Experts of a small language model.
Size: 12 layers, width 256, vocabulary 32000, 117M parameters.
Experts: 80 experts in each of 12 layers, 144 SwiGLU neurons an expert.
Training: 705M tokens, 8279 steps.
Below are experts of layer 4 (counted from 0) of a mixture-of-experts language model. Rows are named router (the router's row for the expert) and show model dimensions 0-255. Each number is 500 + 50 x the weight over its row's rms, rounded and kept within 0 to 999. Numbers have three digits each.
Before each expert's rows: a language model's description of what the expert responds to. This comes from a sample of Wikipedia text that the model never trained on.

# expert 71
It responds to: Default catch-all for word endings and short pieces like s, al, ly, plus in, to, hyphens and numbers in tables.
router:537484498444480451477492465436480551431535497518481562533435516553526501471533570639554547500447571511499443624480392485562511544501490490455572534538586419507574566514470457475417459480431548451460463477467428534509504495478556536520476442525412502458509408465551451525527489530503572443434522514543454506478446397439469528487563471474450513551442477558438601519487488561498459520540470452422524497476481430481497512595444353463447544518417516456475530489462502421478513535487405562491455382533439478552541544458506513493445428541489507562507509400453541490531391496447518484438376538439561479497487515453488510551489474472519545495516426577448528443469557511531544438465525558536462444469474434479550422461392501442423600488521432324463423545512510483487536556512418

# expert 68
It responds to: Abstract nouns after the, his or a, such as season, time, context, sense, era, introduction, entry.
router:542483494449480448472491464431485555425531496522484566532434584553534503469537572638559550495433574502504434613475392482565511563494489489456581537533589413510593562517459454475422451486424551456462457477470425535503502495477554545491478434522414501455507414463556446523530487521502579440442522515536442508474456390440472526491565471479478506557442471559437593518481486554494458516534463453416527488478476431471497513589456483464449545515426523459470538488462500420477511536483402558496444387532439478555540543470507521493456424544486506563519520391457540492530386492448514489442381542448544473498486522425491498553490489484517546473531429576443540443466555512534548438467529559538474441468476430479560423466392500445420608492520440333468421552504510493489532553507421

# expert 16
It responds to: Proper nouns and entries in tables and lists: US states, countries, cities, given names, vote totals, numbers in sports or election tables.
router:547482494453470443469493468436479554431533499517482564532435443555532501472535572635553556495459577503500440630474395484569514549495480490448571534536593416507592567515461453478415452483425544464454462477473431534510500505472555541503479438527417501465509408456557448536529485530501584438436520519545458507479455389439475525496564470476479528560442475540435600518484490555495456518540472443418513493472482427464495510594461456462456545520419515452472475491459504420481511537487395519491441387533434480554538550468510519488461438550493504563523513353457551483520387496453513489445383539432546471501484517451480511551490490481519535476524431578442533444468562504529554440462542566543518445487476429476557420471395500446424625503525437357474421540512512469486534555510424

# expert 3
It responds to: Election result table tokens such as Votes, ±%, Majority and column separators, plus common words like on, his and dashes.
router:538490498448478445477493471428479556434531495525482563531435562546530505473536569631554548504458566501500440608478402485567514543498483492460576534527590421505641565516468458477424456481425552469453463476465428537515500497469556539521478443527414503464508413462556454532526489527500589442440518512542455502479452389442474532482557471465470538559444481548438597523487485547494459516537465450421522500477483431489491508592356446456474550520417510457469471490465496424486502530487396522494480383529436485550537547465509521488449443546496505559513523410452556485526393504453514496446377541441531480497484526414483501557491481473520540487522431577448528449466562503528553435463543563538568445470479431474556424465389504447420609498522435338463429550512514486486529549508423

# expert 39
It responds to: Sentence-opening He/She and biography headings or infobox fields such as Born, Honours, Predecessor, Background, and career verbs in biographies.
router:525555505409430486448544478462546608460499481554515552568445511569514522465599561583435562524426546472544396565465415456473523531511518506454550475467488438502473639456497528478531603575452496520542509533492438521516471542491513409558544477501559483489571512445587491550486515441417507480425580492434499455520504467509400527487468534470461524618565534486348549595398532414518483515552462465464533440450534488543532548560495469477528492510475481429452499482567446541517493507476417487463591514491448486604555589518621491524460555513496563504478465584445618418562413476469546502504510536530534505554456584535447521475482465603512628493552500484442456558479526520535565453555428513476495485445487453508489513455482443496483437582446498546520538514501453389531467536427486

# expert 58
It responds to: Sports vocabulary in match reports and stat tables, such as goal, touchdown, runs, League, round and Pos.
router:565483484486552422464453555464455616465541493465535571489525510534570559432498560508505531489415508523605449603539516478483424547473587510519489378428549497473526489498474519553471536481449582488472439469521452465405571496467627498471527384455538472500551415418605459537536513532530501445472466450522508524515548493412464544422538520434505497574580431513490567479422535534437463510472523532483482531531548460438463518532505474453566485490429619482482508622488568500436512477457452521510560607478416496518532526533449516438527537536456483583480541473485526502512450578518426475491517521603573472561460619473486510457505456487593532435487533464465524512475486392484520498494516505646514477512500535426480453452433450470310443513487458440466519583487450484409496511531510

# expert 55
It responds to: Field names and colons in infobox lists, like Location, Label, Website, Coordinates, Born, Scientific classification, Succeeded by.
router:567504465435563518471528550410545565436519482479456636536534484531439438454516480593484544449469456410432361551492458530436533418624481437584456579475543460519498484505548440472496491512434568513548449475422446449527499453498547466532471502467549411495498512514556418531543545507442551508463566521513529429439594463564440515552457477564483534533499445508418535514423471488431480566435493382485478465468493479450549439518507486525539525541475577370460501525510558537554476535527456524444538533505505410630428543523540546620527543539482515550501581516456543489534529466509555514473513569589503521593523509516428549564479483486510474561581478553369508577543548473554580429489471556590501478501461478427555546481422484478481454542561447512515518465546472440470555591551528

# expert 14
It responds to: Second halves of compounds and words, often after a hyphen, such as -able, -less, -line, -time, -year, -side, three-quarter, boyfriend.
router:546429597505491450481487530526482624462590457555532413535578493473456534406546571486470507508464517495570435585423548466440548530510604472504584550438551486634485494527461457459458479438452526477443409506464462465509647493545617442407456563475429520443480485469500493463551485429357465463495540502436521450503556580455485547496450508498465486523528513476468502511425535484438509538550510534499499502476516450495502613509493502418577404507501567455429510557515510553490489477455445533529582468479467518519512452551481489513543581604541432493514540512423502470523531597500480587431388506546484498554506555539513560538515496456508589523450544574388440466488528532472473483489577466521544374493520480547507476469512414454400501613475508439468488507481411524501548596496474

# expert 41
It responds to: Bare spaces and small numbers in table cells and lists, such as medal counts 0, 6, and blank cells after a pipe.
router:545484497446478454471490469434474553431532501516482560528429497553525501476538570641556542496450570503499434602474384486570511550497486492457576533527591418505629567516467457476420460482425549469458464479463439537503503500477558541523475443525411505461505419465557452526530486528499580436438511522542459505478451398439477527489559470472469482560440478558437600519486486564498455512537468449417523494469485425497492512596443457463456548518419520456473521486455504411474511542485399569486446376533439473551540546452509518486455427541484507564512513406455542483528389499443521485437377537432556481498489517422475505554492476478530546488520437575444530448466553506532548439471531566538464445481473432467554422461387501444420613491525427343472422548510513480496530556508432

# expert 24
It responds to: Pipe separators and three-letter country codes in tennis and athletics tables (ESP, RUS, THA), plus scattered words like Greece, Governor, briefly.
router:536487498449474451478488471435480549429534496521476561531434593555532501472532567632555552498454570503503438613475392484567509544497495491456588534539585420504552567521464458475416459482431543462458464474465430535509500495472555538516479438524420499461513409463553453536531490529496583440441519516543454503472454395442470527491555474474472519553447479542437603517487484559496460514537463455420525493471480426491494509593387419465467545520418516457476497492463493421476514536481404551491452386531436480554543542465508515484444417542491504563519524367453551490531392502442513490446379540440555483492487517425495503552494481481521537489522428575450524443464553504529544441468542561537547443457478432470554423463399506441422604488519429326469429550506514489490529556511427

# expert 38
It responds to: Articles, prepositions and suffixes in running prose, such as the, of, a, -ed, -ing and more before than.
router:545490494453482456472489471435473549430533500521478560532431456551526498475534568642560547497452574504497438625475383486562508545506485496455571534531590419505564566518464455475417449484426546465450464481468434536503500498475561538500481445527409503462507417464559451534527489522503583442438514520535449512476447400440472531493555474479465514554443478575440595519486482553495461514535468451420521497473480427489503510599419447461468548521425513456474523485461496414478510534478396542495438383533432489556538549457505516494457442540494499563515514429454556488526386500449515493439378545441560473499492519405497499552493482477516542477527427572441534443459556505532550437468531563528491448474481428474558422466391503442420636502521435325467418561506514478491531557507421

# expert 18
It responds to: Word pieces inside transliterated Arabic, Persian, South Asian, Slavic and Vietnamese names and words, such as -ullah, Khan, -ović, -esh.
router:523510437478467405446438444532521481473476497548485502521473541466629484504491540539580472455479483573524473573577486496503519532531482430564457551465470503618474544441487518433426502527545512460448437464503484420551508541502520394472471520465500578433514479443491589526478538542414487466454527535487505480506599487489392522475503542581470601548564527460497467464500580414451461523482530443476545480503543535498499537419491475534533546501467528494431491495462447533422373461558416533541441423462525386520527492544478518518469571533503560527436432553384511400537518517456550602485576629474471431485499502511494488570452477512486607544451523471454522488353522445446428494507489471516542396499570476566576549411477457468443541547509378515482449441417507542479511596597554